Weights of a small mixture-of-experts language model, trained from scratch on English Wikipedia: 10874 steps.
Below are experts of layer 3 (counted from 0) of a mixture-of-experts language model. Rows are named router (the router's row for the expert), gate (a neuron's input weights, with its number), up (a neuron's input weights, with its number) and show model dimensions 0-255. Each number is 500 + 50 x the weight over its row's rms, rounded and kept within 0 to 999. Numbers have three digits each.
After each expert's rows: a language model's description of what the expert responds to. This comes from a sample of Wikipedia text that the model never trained on.

# expert 24
router:463526425527524567485497546521487521476391519440562552478455429501490493388562577380517493522535481511451481559571506409500565418520528601425528605512566524556474435513485485539498547426416438632497550511521605524488458463460559373553464492524497514598522548566472541404500589568528488490440505431462553442521505540558516460461463557499555465548485489503423393555513485456486504481525532516597514489476565510510468477501515498402522497575598542480490537493355471539489500521522496415540508444478515520433550527405466510517497411506511468553550548532511458489437518453495450497487462582446549434551460495434476436518495457553590564521514546549506507577533519527499500510423468567483564423478483548503564549440469448484493532544495547478694480533534579560568484521550507
gate0:451483513467477436467511454424492621469511476526450514444559458520535461464438461508458510540479522501502506483563470513432466504462505500526545420504431510477544560483548585447580514527499490483373492473524502501483504455461532619546569511518603526419496486470560420512466424495530400444441515443550445528533559447499417405450546537528586442473475501460553493440406584529549407420529517585491463531527531478525497450471500621497445513466505582515482495451430505540507525431468512388502536424528498464452545378633430520433509546533558568450493435530529486541544479465539489548421517480534534482448475457505509485477572505403460425499453576410401523513470527510607488447507493427458454515504472508520457451558496623536467430470397508495426568479580398500630550504493503
up0:462525555465409442520487519436496620479581524532470520514480542525523506534460539561519472554455471531579500519534535501518568516519508529476559486445472463493553535431543506458587510470523450480540513546505549538549494471500509539554545553530535410499519507367484578495464489483507470462504436484457495563583491387538454467387544573496459459446387476538484584531463593584493476438485508516516517556483541573566513521558457486542455615550576622523447522447435454440575529386469445459484456482462547459567444526551588442531377487470506512425443398508558520458555614505500491587450513483508412516542469451468451478512518556461515430472455542454503518515498458556518439466527582435482409424522449408468447484491398643537392465455454439507527551533554517521570549518515468
Description: First names, compass words

# expert 55
router:437556553547471436544522494535449450500554517499491520460437553532431532487531350471525506427497545455490542568482511555458482413472549478442514565399621542591465447560563515444511488550501477493496542387487503524572499436596512514495494513527459549497450504465468514479565518407487541510552549477484439460496365454529559511492531472444566558542455512529496497415531500455530479453505498530461533484576571546513472460562523565455500428444468604481422476522466537495512503532486513541467504443527558529492468419512478454557547461466557537494473393544538500514373478525403473530534423506450457472552450494506407418468558580517419525527518531566487362548496484559554499529575442505562528633524413590422515491559449484494463455477426647551488462473572564423521489574465436
gate2:506483433472458449487432486520418521609486390511530513404521439495544493422455483517554517510429516504489458523482416457448600480526481469465523484599486510534584492468524539588407488447404454440408486608432614493481531447474534444520486496495455443602466574521541528407520530426440526482395456468552523454397475510552501555458562471519513517437423431531549509527477510492409443529496464566588481434432525487511538548477520531553515476532513420527543408521455475573495460432434482477623534505564489481424578466410480450538512484527552456489561511436485491516548467508597458411463421530523513492549532512492491491494477506505523472492466431427407479552516499497432566563401472384550508525506497437493545537548573446509520593401488389482482480507553542522532390543500448
up2:464419535585504427485474455494454473572523474491561528514497467494431501444532504506533437453532475475536396454548480465449421529591582471570531481605474477393479558442516560403420469488473560443451491503531534486560565569483491521493467430452419426506460467611577495528435481448584477529443459469628560445426519592492465449531508471441495490519526538561487524580472451390515443524509440498576434448498435496465550496503517489514493435477474534488611470536544473449537454499452500373555525484510477488403484474521489515527482569480542555514513478409405562532508432438463545439499431481491583482470607538464598592419524476500525549472551468517430467488590552538425542554428448452551563534402488529444525589521509612459581555499494432430474472536525507517513475496526553
Description: Consonant-initial word capitals

# expert 50
router:420568560446572456449511461489629505439517509508424593514498510486556499449556538484460480467538499562508491503446552454489507468523471517452527450494492477410488503462392459492416386504431538472391422469553583488534430497497517495506501428454530449502465476566488419626499464430635498397545536459478498494556604478463476545490535558576517500499531560436467483497550503500464427529520553490413529494521547515547555400546445474589461537464449555469502459559539513480463551432401521543490459459473498565523502620555431507382383500459502466484498465491526478556533460421532477453439498558462562495539488445458595483544544547536510440586537555527421453454586446490618432514414501471439504505512572421554438484476470528531463493543558463501462469605556444544495543553551524
gate0:514574507508472553456489540506538535481462507428368527530411469468532543495470509424505401492456435543514426457440532494465521476438609515480524460532510487491609492478523512488453440544583539497498502524578477585577531517426435417460486463590521508471570512541567481497530501389477477570451423473451460476421535531523512517554518535519442516508607513453463540447454573499521456506417440600581462607459504509575455519456523414429542405526471462466580557562484477574501569584437625495507516464498449486481529486496490495516456515507487495504424566534452390511462414419497473556481491577390551442502564510512500487476467458499459634495551456554542466500526515461588546449480481549534539502531472520435574443530462433506394454478555590434499635558586497492483512446446494
up0:482467602441483520512439468419403492534482420473489437524555498470474476556414612597488549452525530398563443474463572498536503524540467425608503430504542505476500399495573528480502432556526549468504560532516553450520456538470517549542547450498475499436582522436498457542520518544538477452561519525502521478507526469509527538542581561492525379517567580564464455500513474525493389464492494480482412539534486454429507506480415437474471527487499534570509478604564601408503524574549543499507590541582497410457593513521521451561465472559475547620489470495548454501521476585538450521467554494507616471476468560427462498518448424433564490550481471587534466438520538455585578489534456539546515562483606524475451638492547553517584412517401445556484513445574502472462492527489503
Description: Media and work nouns

# expert 44
router:485455539521518426626517419481567521467506490507507474445505496414555464486493466451546476563456557521428548529471506604451522544630531514513521445620427508522518547521475522453408515555459555558431463465457516393552521458485467478499522430499529511455435525483464553450623504585409467500476520486532424525536542463592537512493555545541422391495581542460626454508526551554565542627493535560533509404560454505393521503440566449539560462500493478533456476443589524501467525466515501488567566472438449576483555495604542529522558429551509473507420523550486524529441449522554503531528501504509455491563532504594491422513525503546439420546480504409566531474560558564544398447439477491522492486564445455526527490532507516570400460462429540515546454412460533468609495488462469
gate0:519524525384520530472532493435492525558543553516492581519481515488385504469436437457510549495537458520449523502400422559591493398472510452532443535592504544410462507506444473493561566539463494543466491504485504436532491535382597419487456471470530545486442485486517451394489557476488453462468543524514564563535543567491421506514502600501447452455484463546478541547475558542478481600489434447542497456445547484518516496533509522436527510468453481563471446557572484520551533483486458569431550609479486403568474569569466451511453507441426587357450494479468437495544615433418494484503535507518472470577491578529497486446520525458618605482509497553513518538566418477615614418456482547570505517434524524529470572579549572561489512451490544525601518508477499451415523454565505
up0:506506506537438489526534500533446535521507438532511452466521462451535523420550560496451523453516532557476553527495541421458404584529470476510478420457517547536526611477443499541451535500470502403521410561477502532537512603526511542513426506483355456581471513534527571580469409428517506538618516487550424474434508521496596502487606355532517507577542482440403499419569450471510507484523478603494543453413516542468392563469434541527476524430514431473538490491508561478475529519519471468491425517526526578533398410497426596484506472553573414527465510439526574456440496515535447500473376516455553564449557419523508488470491517529486476607511497562538399424504527481404442520491501518533504582487450568525547529470521534501497546512639551531486464399532529531490539529462490
Description: Lowercase word-start letters

# expert 47
router:511512532414576474522464560473493537583459492453494547442519541514554481561445484536482522567604473520543465526331500492548582572541525488435541337596426481486581582521478473473561564506502536469551517453513509470468471467470427521492531508449454459450492506532567525452389485536513402456546492562524520515474445464483496440466508543475471454503376487444520573546546436485573509433459502464450559477547437473575523532535432429492417535532442585468465559550529501481534476355506492425464523510451535556440414393499518457438508524615517510457488513487423548528436466467525497557489498482502519543496493510446551609498485448510463580502545491474463379471510507430374510414450480519560553529479479482447472513506484550519400551537478474542507457528583512599425553619518518
gate0:498452541460497553427508389495552496378574514539401469484426452522551541487541530444508505556529471516535439414493500563464519430494583443487553633516437476486490461497491433525505471577420489519550516352517484553509502444580535394492461458478507586545523439454508447468544454567481378398493430468541532465527488462495542481550346593458513501519536502499640527468470531490499518441456485486507452498473402498521421498544520544520660511507569559450611567570509514501398435528503465478500458479434464521513526528420500598450524473496443506518521529494535457552455510425466604467488513498463468505573463491513542485526440490565444506482467503462516425509513453568508528598515519507450510519437558473436398588511427507485471521538470506522403515513451441517555565469478425
up0:475624545609540508461408513395582489545471513532443493524597504549520503520503526519539453512430443530498507477486478534588482532603511493479594559616489444485559442515497430484623459509472580479467494475515448458440518486567494468492474507488510550476476535484609392522533498428481520434498527438454481510418537506525472511535463520454520528613586455561519554446503473545452392568469529528583415437530554497449463517466441519527576415468542469473579526531487598475483535454436444416458566471514436385504476628492458533492535477491492432585514511517532485549501476466596560523504510498477490575482477419501488425434500403486468546491551494527430489560497410540502479622488525533477535523529499532503485514476561584437478550551364540597486427500552436448443529499415481
Description: Abstract noun suffixes

# expert 18
router:499579506449560429542473473472428500465525527468543453471561484453519604544506447457519459571503507499578533483472579515413546435477413449500537407456466480587393426508459444461652434548471569477534505409511533526464616516438392556491467637511508552536468485489446503527522496476551548433581528424441499558480522481561466499499541434544493445488491461566544432503524513504529521394527459558518516482493472513484583539518445486450457420442560512571422454547576549422486473568508513506509508443546526447449529504424519521499528483524552587523530565452485566390509496529479414467459497450387513419548502508519524444389515550559548480407468419409546499460501552465497574524521480481452521535472434613548584516464537581406539557558504496460457421488515560508455508552502494
gate0:582474461440440484496499435459486530547473571505433507493574496493504497505455460551527514573602431541527503491553459441449486509505516568504540488560532443519589508511450474483423464532565459443536458556530496456586478456491486493500527502592487524547373409521582573442494491388529455581496497469509484522491514620477525476476441539515459496495565522451464525457435551520466523437503431535439515472519523523556413544470455546492641449460500442506485495450560460434521500383484470534504524495440471448513402501496560438481541464480402516554608547446552525521510557481595462521398491546467451544481491498483457589422487436435476513444426442437498499455525596457458591563470390545533549536583529488574515566560549450616598471417615609428462557470511542499472522455533519
up0:519467571540510504517563486523378470487465517517479491565576472520466516360482497500518538435491406367537543495566472508460572525548546441458507519467453488530587505545544363591421511485416421496554545509523538505460502505456514581545570428575451526508513432465517475498565475415503480462591476493498580587502558518460512381532493526424493438479579521538559484466474554495543526497500475527446454567467474555586517479512440466459497516560454413541581363594518542560496524546469493527470530521354530580463490463553539482528534499444512499462479517520566515595480553482574542517406520546526530527451484579441585491471466504433517538451541441486533543508510470479506624530552514504444590436515457497474447510457399527434493498501620495541547646494479473569544498519547508
Description: Numbers 8–26

# expert 5
router:461531608450532375511504494512427462475450513398477509478456498549473477547513483569470487416482439560446518486522484545626536455559496419509478461524459519492564534385558422488489496516503573561438522524495511426555513452494537536571430508480465485602420562499594452576488442502442559512465519401500510532586456513438550388561548486476469516501484481495451533550531483491521484451437488503525445498416487533477502491560487477519503357522473484500526518552549421446403478570482511499526521561566386503383563430522550470483433516535563526506538566564511454485491535517505591518483479520567528461445491501427489472637512433545509457376486533488452426522504515538459416504451497502517561398604484523507464542461419548403555500399553455570573464471583519506518457552596525
gate2:420518458505456468514572515528463457452553479531512479480438487502580468401415482424555576498553464508521497502509408632428491440498461511586535495509536598480456526602531525472487536464462471505410393538530493472480429493442383455422506538520434398500568404519573543553587484494534452515535542473515493507425437531523500464556539450442543534472444502485594482495479455406525529558542561455502541508483444468572527476475569490430448568419571508426490569561609529485473491540453487488465440535558678503432459496474403476511530470534558449551408595443536589528481407468442520533581510472502503510562522451536463396471537488501435535561542571478487563483491490474486523570467447475492534480518496511521497498610529513659522445523493548482451463502492528463468456544533440
up2:464505547525548508520502494420534492432505523587534514491594533460505448544525510573488403600486528543472535418516491504380436533519503532477574579517466555533528529538434452435403471499531464488500469495535404487470625541585495474477515547509444481570506423534431447466548521476491440561593511413470495479466603515570547476412452543484497497540516462533471474462487495570559464601412467533436581499481443608440544521504529474543484620521460506453452379474428512531511597519569469483502515603505498429575442562481495476395555483465453543512552523585481576504448507468504526449462532461442435485533551451575499577524571512526481530472551417499467439490463589545576580527566536459509539514405449475440593515478551550459497592573492428522572511544582542430444481520481523
Description: Capital-letter abbreviation pieces

# expert 9
router:511489500413398480538546530488502508466511447456568502455446436500501389535512439546476555520495488501529504441562540526521539549483394573479576593486459428517482512497495482491425533497494470616516486647455638479498455502536541493466511528558491499557516618490593466568497422424436545589446560467477540442476585450525488497468545500453557540525505470460463506610431603490537467495426543491508529513533452450513462454464431565572596550561458462497448582470470492430471520513432478439552516602641500566534441617505514477453378436543576562513456537489507449589415521500523485483528482445543548529410489516494530405483533494498482480428558508438479503535586510517510522520493416559465492468455457386433445561502512444537558492493535437500566467460462514519529434471441531
gate0:504465456410572579486540485504525568564407523479550402598427508466463477511495547507528492551473434519589524587480540483465548452498609510393475472394504432498470545435562499519508528472573476588487561463528490478442518491547525563517496478561550498524614527471555477517660521502529428470452487514573508545575530530473564532468453521546509515470467508492489544583413466462501462524547541537486517485544533562398471519453399381421446549583456553485542537501552477557483555462523509532561589374461509636465541411453484560481432487491460574475527435489552478500476386515581506511505595550458403502616522474400460508433465574499537503507483440456442490475536421455484509506599551508524503510508562492474425461548534595489452539516550449518499498440537493478523489497540542
up0:546583547456529481473339448459488429501507488432452445396471524472520586466483438482531465491521580502457537515511558482435450429417441466429448502483547513423446420436593520575583513478483502439466457462551487570446473427418557436568503518514450525521557527507540444499617517504472558441542543473451497456521447471569383493523533522484511444524551555519531485564381511546543500470564521533569526474539501410573506481533479532421559509442438591527591377453529414568486580474552447483511439397488476506550434518401509441448491453459524522532542512589509446478473464585431454398429505544481554435470500536465507508456573469513512520532516459534445535503555478479466508515475464472469518420627523482449521497469424511537480433440556533505477406511422523433438567502463514
Description: Romance particles, accented letters

# expert 40
router:465543465461570499574451471455598412539548486411505527498546499480464460465556468442442490522370512542538444434526597509500445467557393434579552450515448527506506473506424435460582514419408489430465451435392547427503461501478533531528476499444427510478582492460469487498420491441467507650454480494477405478493524497514420596491485516474520512446487369407554534585532427473505389523413582534400529513496450536470500502551458450626412509542593450548436493481575524524429423484420460524540509502565470520521571434499481517457563541482496490575530423463464523482570495530536480524520499470438466564424554413477487530522538452532423455488557506536494477472470441479454497513496514491437501534455528643430446517514464543562504536511519443499452558544547491547556514479531520
gate0:494417517509423495491461503513439525462474525483586592547424534506419437508525439477617490491599441439459514483517412467420542491427426572556464495554582400493448560521552431403552465434551526463479436394584492510539536539418516534471418527512491485448508482490471508580559528506509464554517489506534536509441509580511483485587516596625563506563515520424459441484419521509554535418469471560460508546552467565501516482580476540482483515477496469519459461561553451509435551417461630489410435646557492438518499555522482522547546453512483492485581462504403578465386483497574491434535486523589476525508404530472512465511496544556506408497531430464527500431511519477500549511457570488515580489490432438547477525491430445441553532466492542471444445404411466539465474467536490
up0:511537535561485552525523403489524497510443518421546441515560514527471529400504498510548556463468533501459582494469616485533560464526482499485472595550430475518488493436415498495535469554486471540628494463476498491528482436515457518597570464431579487591526442479508495432494560489524520480499497521428519551509545445442434479439501583526486499551539434580411548442471519507529446504538497644530449491474506511428409411425501418591427591532523464488517476445460535536418497500482542527488494408381393591536585424499452510495429468527490487486440446497429523435515530506438507493515492499528491493465568546590484604542466495517486427542461551514553517472513499433435495499485527488430465520464499443473542468406345518440487548456524512451618581628548461559587423506453459
Description: Time-period nouns

# expert 22
router:578544418486480453532429467532436469555473478431407576456497394434422474526534543390479457481508502466548552488517492525546554458531579478510523412563578609507560530509542508528563598454552545515495470530468500446541488465530530550525497529421495482446492544576530457357437440501571544532435544499495595439459581540492502513488553584487495434488450545537515414466481530520543479443517481491540485447618560496436566482476530561609612570469497459484483604398512484476476418512618548549501506510567521533476456572462484489575490520526483595478528519513451488540525459487540529410499511446516557485531505503439490564530520414472546453429600490434469596395411537504475573518497473420488535554557514483470537559539547444610463557488399485561489513536483524547471448565534485
gate0:446533475490463449461503553505401531441481602452536516517493496485532456490481543580562573383530425546470476502556519491464577454519490466624472485525420469539474450509520420476424576459570445467608607572537550543526491500419462580447561500549574478554507509435449487519526554405554490463412492538481506456462514480463513526474430486546529413467447471492503608500467461506547501433426487526495487548466442365420515467513552448582459449516451491430494572573475553499496465439451476568596521490558589473459542404531562556492509562503530440555584464461599417512471537550444481582548573490477491469428507508442475534514421492496525361432525404575477591430500508546518551511578401522532476539523561548514476527475454550529555556467469546493554485470541467519504539482530427
up0:553456440573434488395481520534522489453493433478568405454468496527438469410490547515648536455504466531472482451549488586462478476500502508405588479496525514511486497530587415495478593492544492560546557489527536474441482523559421460494531536507479441440433574459507497465476497485529516523448403498508492541485429559485504370454456438454485529519430566618475499510559481521499539502479582523459380526508501479451457606412495524460539635512481499520616568497489561494585486590503532507530449480526438528580544397412441400603472560516548476495438472520549492561506556446441479622553430450483498525598485515473540462425487433521477421475458551547480512468561569432486494533525492543487511495551535478564472550459514512511511495518579509493540568561535604477472427411427534
Description: Name endings and "and"

# expert 21
router:441457593440553494559447515482542451470561509467435468614465559579541534480475468473527452540434504466567454458625446509482533499548489495528586519468453393531498572539511501460465496362477437504449500493535494527557546547529533464506517507470482530372463521501481576503495476485473524437522386571445562620533509488574503478436670470494443435591501497466484477503495468565500486481443508469439557480461402503401479481546433414495530597567468516515612487391523474557502508465517492487516497498476566471495485468508479480601516456529537464470451386513474577509530419464450557370478457461463541573585512526527550535581513548425554475497558539476484588485514449513451536522519431486517539480485400461490479541471598388568566542491477542520533445565531467433450469455534485
gate0:586570435469463484558513499574563579456533578474504462505483571543564533434544514543586611524449424500435490485547536455576512508463515491405553508446473533545524488445562473541477461494554474467443487442488443510546464476551547455471470565538525445495566494483440477519538500449440430573468389563488522500524519487355658521475510474511476491450501509573460533476598452581446464501509546552460481482584513511483510542545500550523464510451535495466544505470486574565552451523397460510521608470587462507516468580454539492491473539459415503442543442487501456493475524537486453495434411535406516567444422504476501498485467593531522438444477539545460655494477482560530608481395540473578499486509442462346418462485505410490484390456565398488535503498520526556530478456443499
up0:535625564449542528490536492541582484522503610593557531530486451536539469399449521514476530474407513493477499427546577505472439535494490510421528490480462488440516467429481511475584582395614599416505480430511458469511566588552444565460510521551508557556497503431487510537461543499509458515576450500438525536521502545420495531420482422466514448513503508540420551610599606536554444576481384487479482506449488479449463460563428458430485445430513551554505522486544475485533509447458463531490500569505483498486521497523522590578483595457428445427567577564507444532452455560484487507492536469567506497492547501463573499520513524519431433505549515478545524502386512431466542463435390442487468382464460502496466530396426524517483522412575483544511382410483494589539473496472539
Description: Vowel-c/s inner syllables

# expert 46
router:398591548433525481562525453502517568545425477521520447472556499544515462523613521453531469519557515572638572533463446519430482398468531574530542422434464456485467388462434518513529479580485493499414493493534458460454466482547508449538493500580541459566494515591422459521484497543453524537455505571451541504362512466477463555453487561568564527504521449428461468417487526471487534480461424507427531475515552481437482447530479505533434483516499520453427515566530428363374476434463481543535438543422534423500533551548437488435442479416520491536444532472420466537627505469567480437517468507502482588547529491472514474478479532468469536576499543487447513467533495549625491468465438527378462578506586595502474477525535536468478507559508434435555490425546394466566543507502465
gate0:437473416460482426527447540493585503549533473519597514489565444395539443540477446475471501436498473565542453485520587509490501483522561528441510489537557531528409547488500580521496522484461503538414488581493424436521552479421507537478543574483504492521474482497517393495517620474432478487458470551556412574457558621572497462453542454520494433529454573460575542499511639509468531496479507490470486545538559567456535452442543474529550520557458510392478385556528488599548459535511552620550540479489489457385492590545455531455600518480560415522501549468472499434535528523507538551481449473547560507507537479568367477498494562398484493521437466573538504489575548527542578465457670569448503470497509533508389534489498541502481444524477489486436462580528441544440520485467532
up0:534550515443576499472428502491588457520513527493441524491473447492532535516498506469553524553582469465421544498496569452508608587554520474419540562523542475499464519534591470467540561546501488465496573467528542524482498393515644562508505421514487450492541590570554510510571548471507503380559515497550417482426526489391451452476450522505580438474491488604402431467448442454524504546454533506524483509490544503534499502495503428448490528594463490543481411357535430520442535565476531542559585558507493537406415469450528503501489480500502439432517502468507472447446587453593502556398449463459568506572455450508485503492501557503486423510484498413503491465508494411501454475365455404468508408468452463517522561526469511460414445431516527585509404436541532405505409507574516
Description: Release and taking verbs

# expert 27
router:427429538501453470495562516536506461539499539505506475504506511535511554560569477509496496533479504570383428472468470642444530521603409530456499572552410514542483438441500426490578543420483539465468579379492416590515431452563536463562506465521471546543487556442549434462532464509454552547444595555531512446487575473421547400506478520496480469534442539314549429526512522514571472481493445505623474481458524428350466467524545586568453461493504483467509592525536454513472499503552505432469468555465480573492558557502575489433500466570548477566482512538472527567538602538441543443563455499457496557555545493471498448578485486486426454456519540476556517583566471565418446515476476514551546556546482523519506448473557509480492530431372525506532540555577535504454507500521501
gate2:554446471507482530486457462471516466431476563443472512504410449462417404510488560528499461502464548563561511491548499522586526424503557504408537464519490500490466508492551521453512527486445513511540535485520497511530472455495469425510523512553555501542524542477509475509571563616504351458498448348517603441576522599479407455552514401501422536506554475505610487496506502577454469468581501485613453564580569569541511621518476468518536487433486507483515550564546471504481510537438489449588463537426530489551555508546552443552406451499432600542476546526571430551475516504436516496480566381515498455487574556553511423419470435545521494520555495523554603555578533537523587453522530486608405468430505510498472458458513444492448467570473429451436470525420525490574462525574526
up2:463561495486583626516484460489541504482435511439539588487555430499517409480510525516478527581488546527572523496496468428570444376479546443473490456531546474596493525566433556522408490506446513549531504568501516487402520479455490526553471543513417529392389474468533394579455477536493499447525538474457665434555495518522504440504420408475545546539462444582497446506640532470452427425498529526475480543472484612589498522520390455505504536442505568442544519598510437449527468479489382552564498515592533485438539530515513481476494465412448544515496447494411539502585502461482432511435450442543472478501511514533471448414473474492561595532495544434515526375473523438532456580478480467458494466446558522484490494497543452548503561494458476518432440465519595505564513498510518
Description: Word-initial capitals, prefixes

# expert 38
router:469509515498524577536514414532560598500336499488433573462604511505551445487535583429510533553606549549452518482495580476439477565463476473519513521541518561546494581479451527542544438483511507558448486461546508465500492495569537425503534496506477445494433479537434484473457474423440490450467499546519470538510597467462493551494518544474544426487439481396417449576483448451452422494536494529515500437517564435535495457516444499517507523528528599471521495561454486447524547516560473539524524634524560545525565588483543391406416461471566523493347545614450486496514538415463482514504524587502458606537476468520537515570441474503453482536462445423524457575457480488582501431430410490421524586494532572492453494493450443505503551584529429581515514491527479480500553548554361
gate0:537510506486580532570510479456483525559513516481486479432433523500535490437497489561580491437568427529506574527514551421446515479493613362423503508448634522407567552513505458565521485546524591474543655478507547504527467484544512443429528427565531518508472497439486492535557443479437517425439427498520407440469428495459466576582488496594490450461507531483500424478484483451445415468597440529467502454500508554426433582532478457510576437457548458418533521496519496493533492587455490538464496455474493525580627540417525506528501499441543542412404511468489536427501621428547476460474509622584499452553397480455528491494432512455499544533547489526500429511482502537528518440570508559480544471490538449392529463525465478516502540551454454526512585505543443454580547407544477
up0:482523552499531488582554485497550522526506489518496547461437552567438477476584423512552591499512563600558556485569495425521553459527520526550635525518536375496594559523515537439467558556605579619496493503480568510533603489495520533545499503538447436509568532508532553535606451485515530534484396552467472454431511499478535456452519483475595535568437542484475519582446522498489491583577531521532544545513377451602488519471483567549593548544514515532579473538469519449531558414516557488490468464455446530479390484496498516575463477474465514490510464544573548542497435516511505421456498441524519471675491415561558524516542453518496444531545454480559536480544562479478440532511495445474548462600506507380402545510527456494380483517547446502477524540470439506486411513526411
Description: Title and name words

# expert 39
router:447463565484501496541540442471468493505440547508486536511494628515515623361537513490502550430483494540489541500503607556580592506560391424586510534588504543490531561502447477569515490448491557625437506456467582557532582547422541482514528454480457532557431521508498561468489490492446446575592421505560530539496524544508486476482545536454402461537525495422548514496532547499439574493493522535528488480477452470466481533484530470541484559500549538519466445515594519490562536511504474471507555516388512495494494490486528478517540498507424430504511492555591527506505499634544520492561495511522408633560448500586562458609505488549526408523524570435485608475502377522489521462516500566476546462546438459598538531469519442493489543531597525510518501652397494589474422463502456
gate0:454523466516603437484496498438560619581602474533484521508524590436393529591446586474552519461517460501536552449503467594541556496542534523470494498534464428507517507516465412502536448508467426468493484518514514514397520431465547535493445597416536460426512424498552460488457512554573543506445481487506425542496503539544528528429475557504521503542535433443523459434499436457498453461550461478469367548469448490555551490484537484480497432510538515452486548428556465500514524443536467497524470472535522502527448550512501544501652469517472486469543502395463525520449564446566458530417485403507407489485391455540426555433576459537456608412496635530508574374484385424517412580502554461440504554515465535493500422465506608514503462551487489514412554466540465516463539500494539
up0:499500495467580473578510537435441410543513513512556530483600528529475481517498523466504507449652586500545434416452471559588476436448430459605451482512543531416537496449584500511475589529452475535471487473536568506520519526454548490511496568482532529494486579577513575458508514571427469544479425563446528485453456343516462518514552591473479495388446497507530478520521574549479512383515465479506523461501445481536549509463491568500469532408375466493432495499465558491594523456465546610464586443441491481422499403507579465492434525535452556468501499557507518553557453580554468496506533508428567515485508563490499469420466389457494447446454483599467439537525533484570443564497459468563435570480541593489597565441458459448432545491489494496485503533526368496455529493464470
Description: Labial syllables in taxonomy

# expert 58
router:446547561459571443517492520485474450519483545445535552465581426468581515491546509500511474574468496546508536432546575542424576505519382597558524435460567529520460521554444478481468495542461551569584499436460519495423566465489528499502414548539485526479411498405445494416539468471614513452486547582399532551479552502510495492488512481527473546492442418484498451578439598428547536457430434548576492431513494459555558562518518429508515404516541486535437496624582572448522570554484435557613454511535498507442491567431597567539545532528543593477485545561469530488520493481531559483584508431521527477540531502489530543543477477555604494458481418422564441408512542566483554452477504526463549557525419478578459470462507537472474542500558505522469423579485517525415494518490364
gate0:453513427556469484535533462599547494525470468517507560546552499454458561516466465459440588483435534486460540444573470434444435550537414518466453437526450550421502491517363478538438512546513457480394485437544544456446469447457423480520546592438578471446544484578452491567453504487555506478452393514549514457393428442506455542511432494503550416511485614605443494438451566514475528548494568561465585478471537510455462567461460484451454475486415545491443440507477501523580532473522448499562467545570542520644461484506485504481523423441447480559516471557477531486458545533509460501453494488446597540545487477532499601524473405528508396532437531485523521439415453461527474537481625460459396434378523454495512440475507556573498551487543448369507515456465496527508556509478518
up0:464462518567464390473570468598543489481522466544489540533480490565427469497524437595515549619415468539488570479540520474461537389428454469477475441521534505431520565461417514474420542470507481440565554517521383475553564551408471509475441563593496495421498368516481483427571534519548505539570504457558527462460517495511531488532521474497576444523475464559573542482468483554464587526465523494491510482529488552501506548549442438447497505518500396474545434431464514461517577417519455434541493582471530466570500526358475472568542491460443566486556471508568431491456575530516567506432545586485452425511576550569571491482471385423515537481562491390507494491497504447518446495447566484489397378468538576542527575492503496486512472512535566553511569467447453462439555417511444
Description: Single digits in numbers

# expert 3
router:545496507497604489536498471498469557367455520549466527623481528529532432474439450526514455561481531509445401489551500477465514519542391550453509538450479515483534514463422512563444595551502478512513509557503473425442523561455560446530543548499446475534465486486425575480563498471552495540510497454533440534402632439538479534499541425504509442566516389489535453557505575542506581588467398429536524469454502555485523486429488424467547498515475490545440472495406458494550522459467446543422441503489565395547446528446548635504585397511424411421484614514574544517579464515591528549466532527478495542509482524618537415472572495526551459460556477454440510597525519536554600543490480532477470492480409440570483558510554537475500565475580483550453466541501472466511442512507527
gate0:457463496505523537513473535562490478463610403467483606534547434510576488439492559485535543450511508410491452554505459468609510478582586535542546550588638517410455457502527517513431373493526602467526472514457580586478517499496546447521491451564506418505474431498590473541492542534502583496533408399500452403464465482490502527534542471485507498479493439398496524553426468449544375511469443501531544547508431521457509620597456526438475410445518426506500511531441357581464471512444522499401499526456526428549519606432499541510490522493524434463501535495457518565463539466519426508516483554560513442530446528455482521511486430553398478546537483525532581475499484524558498469493465485509475510497516408585564490493514549545379496534469512427491553485558521464565436412484545
up0:628494448436509513538477487554517518392482522541521480518500600555533443494531542503495408458533456545509521421462522565441469525527455512557546473485376433483473424445495518473542408414478406575516557561462484487453526501488509481395435549537527445560526489514504562511496517499506484492498488458491432550474479454522501464519495490537461501499523415486439619534506445521463559547476506441487484417394484507522487488409594495440566504557508530539444559545537527500546562507514409531463402563453583437437522379494552549396435477614481589557574528486512448498531549473537583568539608544548563597432491504484493422595471581485537523446466511477467482560435450465466547529552457525532502579569549536531435528534494465485523515555514472526413540433406422517522492516416627
Description: Vowel-consonant inner syllables